Experts of a small language model: a sigmoid router.
Below are experts of layer 4 (counted from 0) of a mixture-of-experts language model. Rows are named router (the router's row for the expert), gate (a neuron's input weights, with its number), up (a neuron's input weights, with its number) and show model dimensions 0-127. Each number is 128 + 32 x the weight over its row's rms, rounded and kept within 0 to 255. Numbers have three digits each.
Before each expert's rows: "mostly gets" lists some tokens that are sent to it at least half of the time. This comes from a sample of Wikipedia text that the model never trained on.

# expert 1
mostly gets: ");", " played", " won", " began", ".\"", " War"
router:172129093112146140160100106092104143169118102152157169153091159143123139121136105208155142142126101133125172173132178169169098127127112144152162176133123111108139101063127135121083115160118121096145117159169073078173127141148134090154136115179128097069119098123129091091134124197114151179095102110097071090055086112139145129090186098143180107126096096054093068173141194132120111083093
gate16:102113144186145099158041142159162126138101131157105145115126124143074184123126202126121111117097147127159140151118154198148134119114099148094143130116144124177159126197198091118160089136118137094112100119185141148160158134097151133122069181119125122131131114210102114098154139129119078138108162127156117153094172136155076147170114156152191227088168116124156129079136178157138179114089
up16:186095068111151093185118166150045093144138061096077144129108117078113184140139142161098148192168127150134160159145160136221139181164136147132138086189136085143127109175124128148068135109156152100191126123137127131115121135062103095121139127155113141087128122115150120113173145105097130151100107107093168120089200170135123088061124158148154140053136146154133118129132125085132150116108
gate17:102184090120099114168139154153052113131166165103152148128137167173184165108117087161115069125093089150122118175097067106140136119122161118099051158121109130107127075104165107137130186134127141153154195155085113071161152153115141122113125133119192139117127148132114153149111121144114122124151148026125126114135064116114132161090115182103149127225098119172155098099145205155124145112128
up17:082118121156133151197082110150114154075130115160066135152096110125106106154101106146113122062161185155074054112132146178139146131167147096181145134153146146107178140130161057145181091140115100164066130078104129107105127128177126135102177126126134149105183114105141054119129128101121136099053124156117146147147181132123084112161154139136078213097160163148165147134110142117120145085183
gate18:140100111188037179123154163172089145133169119104143184096155088176165167104145142131160137126098103111217141089182150102162151141106157131173104131146085129112071138112159103151147112090137132131167113082161115111156150092158136123129155122051101144103077159101089112113126144146120131132129121145056113159178119129122075116150094146122151181161089149126052105057125148129163110127068
up18:085128134168123176122109028167099097105153150133196107147123102197143103105175153118125093123155098149173102084140130059079171150099143053137143147184121173142082149146145109087117138131135127173153086115133162113151163100082130172097158118101144096123068138086122108113148113138110125118144156159071118093171162133132182048132137137089114123066171146132123121110131085128128067160154
gate19:131055075071168149137089132168088093111181147093130123135185137160174145106124129137129076113169170142151148141178090107204102097081132157140139118139085149163086114134153126131143111142129153159132161138133109127104130078161149094113159125127117116135179190173146115072104112091127153163142152094063176122078139139131120088105100103134142135120032150208141088114148140190105153124193
up19:111072102066143112057151085102095138095148196132139106158130145135111168118090145135099061093161167088093125192146139070130171131213126107147145121104102152153134085123118115131132119161176163156158165116138175153113102123121114125102170138106152130157116140194141135131162075120102138120164166173133152119132147148127095118135097143168138200164157111166130199165168114184136174170203
gate20:190118100130127120117111212134121104183144078155137150137150068172139118130143131126113121141146112172153168157135128190159095103134126125151157146152129095119123109141148157176111104140094156128121082174098119168100093073144111084180109129104141093181136110148136086100132220168185090103112149112095113119078055074105092167118144062192180151132044167103139128157128113140150120105120
up20:161174115118116147161120118129109142065076049096047125129132179137113075095080102165148139087151113104175105145097103093123128145105154145113115112142127173093170075134149082128105116087120091133166143041113115085189108122132166094113170142129183138145122138049137111088166113109146118103160113136164131136090122124177168109166132173159110147105162121142109170110142213077122167174145
gate21:185103154127097054086145175149115151089079134144112145105128165132171152116160173108146139132190093117170138136161132168137069113144118192134133128119121114175204166125095135111156126135092171134091125117046112119194129127119140055158108079135159131112108172120170161045161129102081139126074095148106140168133103145080090149121142137109149150113161142071140166079147129131140064124168
up21:097147118155156146123153156120123062166150146180086157135124147067115118125075062125149098113118115113106084127166161157161109142093041164145181076105134178103133094077140182142160107097138146164091129130136129080141160084119128155159112134117176122132101093131164074116080151050101190130094153081163103094171150147172163176118095134099183140100137118091177109111090082118137122158105

# expert 3
mostly gets: " other", " not", " more", " species", " most", " children"
router:124110151075095194114093125152109101135136151068163119117110126096173131073111123193155084151150158083170064116146116150100146094114107131129126156152087123083113156120185152125072053101146203102091121104102094102110138073166145106156110108120120119136159158206163102101167078121102164173088102114116138117105091125138120161102132106182158107155063107129115102138060156064115102146152
gate13:134142109110107170128109103112105102161120083056126139134127144135160112132121185114160111107158071074132133132122151114121146173086094112089133158094127158147133124122147176092134098134177086124087075102097092159147159120118141133132122110035142171135131126177127135129213145156140115041159057208119076115174110112151092160150158085155108163145105151123161149110069153081151124206140
up13:169138080112108088174128158128116141096139103097091175129157149162128145140117097129130095183132187153137098194127171185170142143126059113179156104189127127092093075089098116147094137134099112087168123170069117112087133089130165113107142125133104116092076104037170087116079139100144101160112167159135109140112105085119162115109119068123139188074128091148136136127121206150118117080163
gate14:113075145123175182188064109202087067108138169138123126210059133160118096127123160188127133155164077180135109138118164088121151078094098139122096153119140149135142140176158117136104084052136140054122141089128176166135109175093138102149158152167137144134155112114115099146139188136140100140129109115096136126110091168124125158135142139162150095137101196097102161100114144178180113125166
up14:161123082070097105150138121102184131100080113155144116088129167086136172142093132183119065137127164075119127124116109150185135134137156139170104089113122078143133130113169168167093168130145132123192118202120095124126112157150114060103149151110059102188185162091132090080118098132130125141104129159136098122108098069147114168113147144094166158065161124093084166163130125127213116115076
gate15:133107128104120105096129134101123143143131112123145125086145172127113204127164153172090117174139105103093178144156086145189080122115146132091082140104056070072110101199123126131121091185142121110137089181116179136115188152182097084128058132125048129151188126122106126106112141116087143159140140169146075091100129137096090118142183112133126088174142107124159111107149126117136081046158
up15:153071104143111114097123088081098087143106119098170161096182152092080108166129160124157127177132145177131193139151103126107094118093135119108166137134106122101102156151129160140150151129099112141104072122069122153136149096181131126111080093116122147144123146179165161201107151118059082187101090224130092115129113131085125140137095108126159121188151125118185101150156046151124110053157
gate16:095181143150151121132023150161178121132136140157135150092132099100057155106118159123112139166077155152191201130120161196187130143096102146116140132138162169124151111213220113089170116148114104115143097074172138117147137122115151107144110164113152104136118154169133122119164134132132107111118141122161104140108157115129043187089115142152147199092137158119185113106107133141106139147087
up16:169091090130156111146122128122047100172113126074141123116115140065098159153183132158088112128141113142140165152174103105190107197138148159116110138138061099125155061143116120153083097108157164162178100130172128154160143128122111133163122126159066149072122105094175084065157124085075155135076111135094168140131175135096120116058150143120142136097099116198122119112105142053148146093131
gate17:119112070112082148129142178167091126143152141107153150121164190189188140080124113162118071141114128138120104124118119134158128141114132114120084090149100117081134080098151156136117194119083169168128169144102114099155139134137092080100169136135210114098117170103134161142120143129080114122156138018126178165085070095092129155111101145087132109180072091112163157093113190103138171158129
up17:087108123123129147200112085121127132038141136116087138168132119130168117157122137139110142072154117115093097112123109208094147078150123088134128146130146173108152161067163073148137068103129123116125122106084140090070151120184121184132169169109157161127110108109113063078127126126134158141052143132127126170127164160154074116179186162109119194110170179171147133155136122092099129135189
gate18:158135097164044189101122125196072139133161147106170179065163146160149164121165155141120144119137177119197113126177101131143161146072164125178094129159049121161103149106117127142134108083117116170152095130156104103174179091158145158097170129121088112117100142123090124128104136119104089137118086126074086186138110115139095155179108177117127145194106168134071109111101144132172126178139
up18:120178111176132151133103000178118110096130165179193114139144144152105124120166180116120126096136128083130117112133134098071162170127114092170167145167114148157092113128137083098094121154116116164121099127147165087128187063109105190113154137119181126095063115089148058120148076133131118115152146191109081089131158104128184109152140091106093139113142136136091150099097129134127065154117

# expert 2
mostly gets: "ik", "°", " As", " Tom", " Jan", "aj"
router:173086157125146142116150182140054080171130063157127095091085115171106166063107163183102105162182135168135099184146098140161090140141090147112107078169116113139148119166148113148107110125122120114114101154138137123139157095124101082153125119192141093128187052108129107090117201085118177128098157099086116096099122126193102115123186099139158182085117146126142139093102143108122190125159
gate16:104165093147158104144051136184173151126118130154147117099151090133094158113106173132154121134111143163141162113110171183171168158096092152148158151102139181152217101191196106132160084144142118086134106143196120163154138153114139077154149147113128116163138120201095102057126140115113081137094133128153111145125155113110050173142143148149153203116142131078165122146127162132132166104072
up16:191101099124148089190106128142084090170126118060105091095114116106151151176193112158091120152193103065066170163157140117225092146147112131102106099116097107091141097140167102159085123070144157127177109145113111177141176096113102125138133098174136115107101146065154099092137134142083125127090111085099129128093167128124133099071129095173181119096106139161082112094134120085110117112113
gate17:122159116137089115170103147167052127153112137133155163104160162156180118101126072157131033129086123182121125181092113133159139157123116121096101120130085127095162057142192140144129191120098125146110110170073132096190161157130065122127171081119207138080112120131126141155130152118125122146131171060112121170105065130113141132120126143072133148191104127118153182074146169141142148112109
up17:070115108167136154169080103140130168043131144103091152141103095111161102160137077148124165118135122120079063120120069168124163154133110095174143149157146156115148168064188130157190079079175114154084133099103152106148172150147083124123201155119155109128147136143132090138117121110139113123067119113136125173123187104143084104154186184131131167096140202118132119140100122117089142104194
gate18:145152139168045195106140160194078127105156176106162164055139122164199160118140132127137103109144141129221102122149121139141164167056132128196099107119096104136118137108132102134129126069118109169148096114144128085147161083172126104086151135096140103139109144138118133156191148146108122167155070162111102130154121136160095118160106162170161162153120163135074088091076155147169124184111
up18:102171133155139157106094025180122112098167183187165108134159096168155124106149163104107128117152075091153159076096125074109183155127106088166166137167134165132137170120134075097116122152128107171146097168170144102137182059094136186129101090134132094125090137099103114104120086126122142126144126176118102109134150154154152082157121098107091130076121137192073120079094137163154064140109
gate19:125064123119125150141046136191131123162129195104133140139157126162168138121102126135119086145158210147128100160207114152184120132090156162188150079114087146166132145074124109094171092173173150141132157147111123118145140101117173104165127088110109096142144178131128137127124143078103107181140140095084207097098119114164122138071081089163150122123045156151123088130141123163134143128182
up19:126053104094129127110116067112108152122078132129115105085113129167138177140123140141111075132154137122105148172128167065109161105155134081199128102103142166150108098125165140110145171167175127136138186114199164137156092147130103155126165142091146084122141151188126164094121079067103130148175133192115143150139165125120137101068088182156138170141161138144119173170107054158097160155201
gate20:134073101105129098136132216131124122174130093163105132137155108170136101127154158122158126124136146138143161168165169197112092092166116123150163130156120092109118165131154142134124098146092166096105058130115134129178073079122124106208102092108154115179114112127120052098117201142183140092104138132084116078098067101113116141138107035156177137124059180108135105153130146140157120107162
up20:106198100137092161122147094084119152075063079073073131155137200111105089133070115177114119168123072129143077143116113107133129111123087131077109133129128137127192098132121089151124144107115104118152161111102104092135100152114150112101143168138155160149134152035146114128211089110122136071148086070142146136087138158164149134159185159130096133142157139119135171085139209100105168150105
gate21:200150098115124057124158147095110184093075086126129096098154114138168136145138204108122141161135118128116136163174138164132077077152104201149165109152100161166190168131100164168143133181104171094136095134078117090194164114088126070136074096150116131088144146115167149051140112104099122110099074152148091151153089121115118157086129105111111117143166128120160153064126138122101093143161
up21:073122127166150131105096103146098105172137156147133166132142138076080152119144109137115096104108156167114080165183155171152070157102053156174166065154142153139141116051110190139157094114132138140122105139152119055155161110147150105160112126138211142165109140126166059118076127052079114125104107046129136122148110132168170115099117148131122156128119114107155104119093072108161143180123

# expert 0
mostly gets: "==\n", " ==\n", " un", " ==\n\n", " are", " has"
router:133099074133101144161093123180093111199112101114177159066143087164101172060094157141135102109144124160148135161124095153158126103125084119105170187153100127144090134064153187167128083084129165124183106104186137090153153095147163125136103108175148082167106120125114079140104111085081132124097083123100109129161117123182114180078184071121137109109139111115131120076073098095081110117137
gate16:099138133167167120132014129166182150141093143173141147083125106114071143091094183149140136127086132132161174121129200165173158142098092121142162137139155140160160133209182086123135096126109119088123107123177109153142129150130138108099089179117149086159141150172103076105135137136141053110109110123160067138113173118150049183103112125118155191073148099115125133132134126129137162140094
up16:198097087117139110167162119159040093177140097070102158092124122101127153179129124153105115095169100134094169139131111132181111151173140154113107110148091112164160095185142144143065100109132166105207161152129101162141136137136109101133137132166098088128143133098160113102181163088098134153100081109096183107113171127083119110049187130147175116078140136195109131131124128092182149109170
gate17:154160087117088116162132155183080110149143183115122159105140182166209147136138038160121112128113149146114144182119091141145132134085171117123095140103149087073126073130146111144111183098125137171139127134070072085170146153111118071124154147125158126115117123128157145130141105129131124127156169028122149143106092126104149121090094188088151157208109131103157138115167212156134177136121
up17:090123145153139135203140079115106141044116115110067116149101085128169107163139115144147136082147120107083089113131136171095131153178100084152157133158143176115131151050174103133198120114108131126079113118073174138086158126166101151119186145120159174122114087132142062104123085124082123117094150141162131125143201134182110128193181145139140166103126174124142091155103151098101163119189
gate18:152130109160035192103155124176103156093173175109170177083156113155164193107131151131110110109115144154193099128173111119127158142086192131176083124127067119118109134129113100137137108055125098150138091135161136090158180060140136132110119132096099129131100139124062140133111118123115146156142075151062101133150150123147083159158083139147132177166110168113072126104097154083184125169099
up18:110190109159123163130093027145127103069146201169206133133128084172123138110148141123119115086111087111129109103115103102095155161131124102176157168149103175152091143133139098137091109132140125162128106141134150067138161081065129167091145102093108091131096160110120105136142069142091122140147105199131081120139151163141175120143136087109097154104142150118087150066086135138149030171123
gate19:113077142104161143181056107193132098160141150073133139135175095160185129106097088117148098149160202151121123142194096140188119150069144159176133105114125127178086112072130102133174102123174142153132159155131097115100139088172197119145121146123138083154142181161113140123130146094121129153116183076089174151097144131156125135110087123121129119126043136178142084143138104166158125155190
up19:104084126104123124094103084098154136071177163132144141122107178161133124128090091144088090067179143122112137149135133079106167098158189121165174086110091142139120096156154119132141145116141162142139162082216182154118123131157138133081200158089146141160169138173100144112131111058110142136173143173131134180133182166142131149121107177155105126099143096121103212196122113133142134181190
gate20:172090107101135111122105192179114106170125089119127172099128102156159128106118142131110107127157128177143143196155117208107100098117126121156158145178112095144127128116212167144130097106130174125140093098081142088168093073130098122176068114153156114175095101137136060095100229169139107122113122147084114081100093084109120147113162040144165125108144171111151103136134110100157155121161
up20:106164091124123116146129111080106167084107104094041109182122159106073081127129101168093155133135088124179107101108118078130105128122109133105128116142157169111192100134102080190098143125107082132124178134141105150155094158115148075108154148084151133130140164067080135103173080097152120091120068068163157173101138131198174142155131195171111122141151107116089164121121202112102130163124
gate21:162130105131114065092141147136107151113054110136125105076146159141180133116118168104155108107177113139157153146176110179158059139122174149139162115127100128129198168121078102137137156157102157138125121167119139111147184164056126072117042148131198152083082149118145175035147112118082131120133056134115091134159111113094098145071139118121158158116166121093145154103117093093110103113121
up21:106120134173149139125127137122126071163165149151115147091142142050081145113093093140126116117078148152135067130172114189159093120082061122133127060114121165116137125086143193122183105083153188150110105147110152094131183078188132135178109077141181119133119112151130091124086103080094171131114132086135113143185120157210173150125116121118139143127157146112160110103073056107146139171130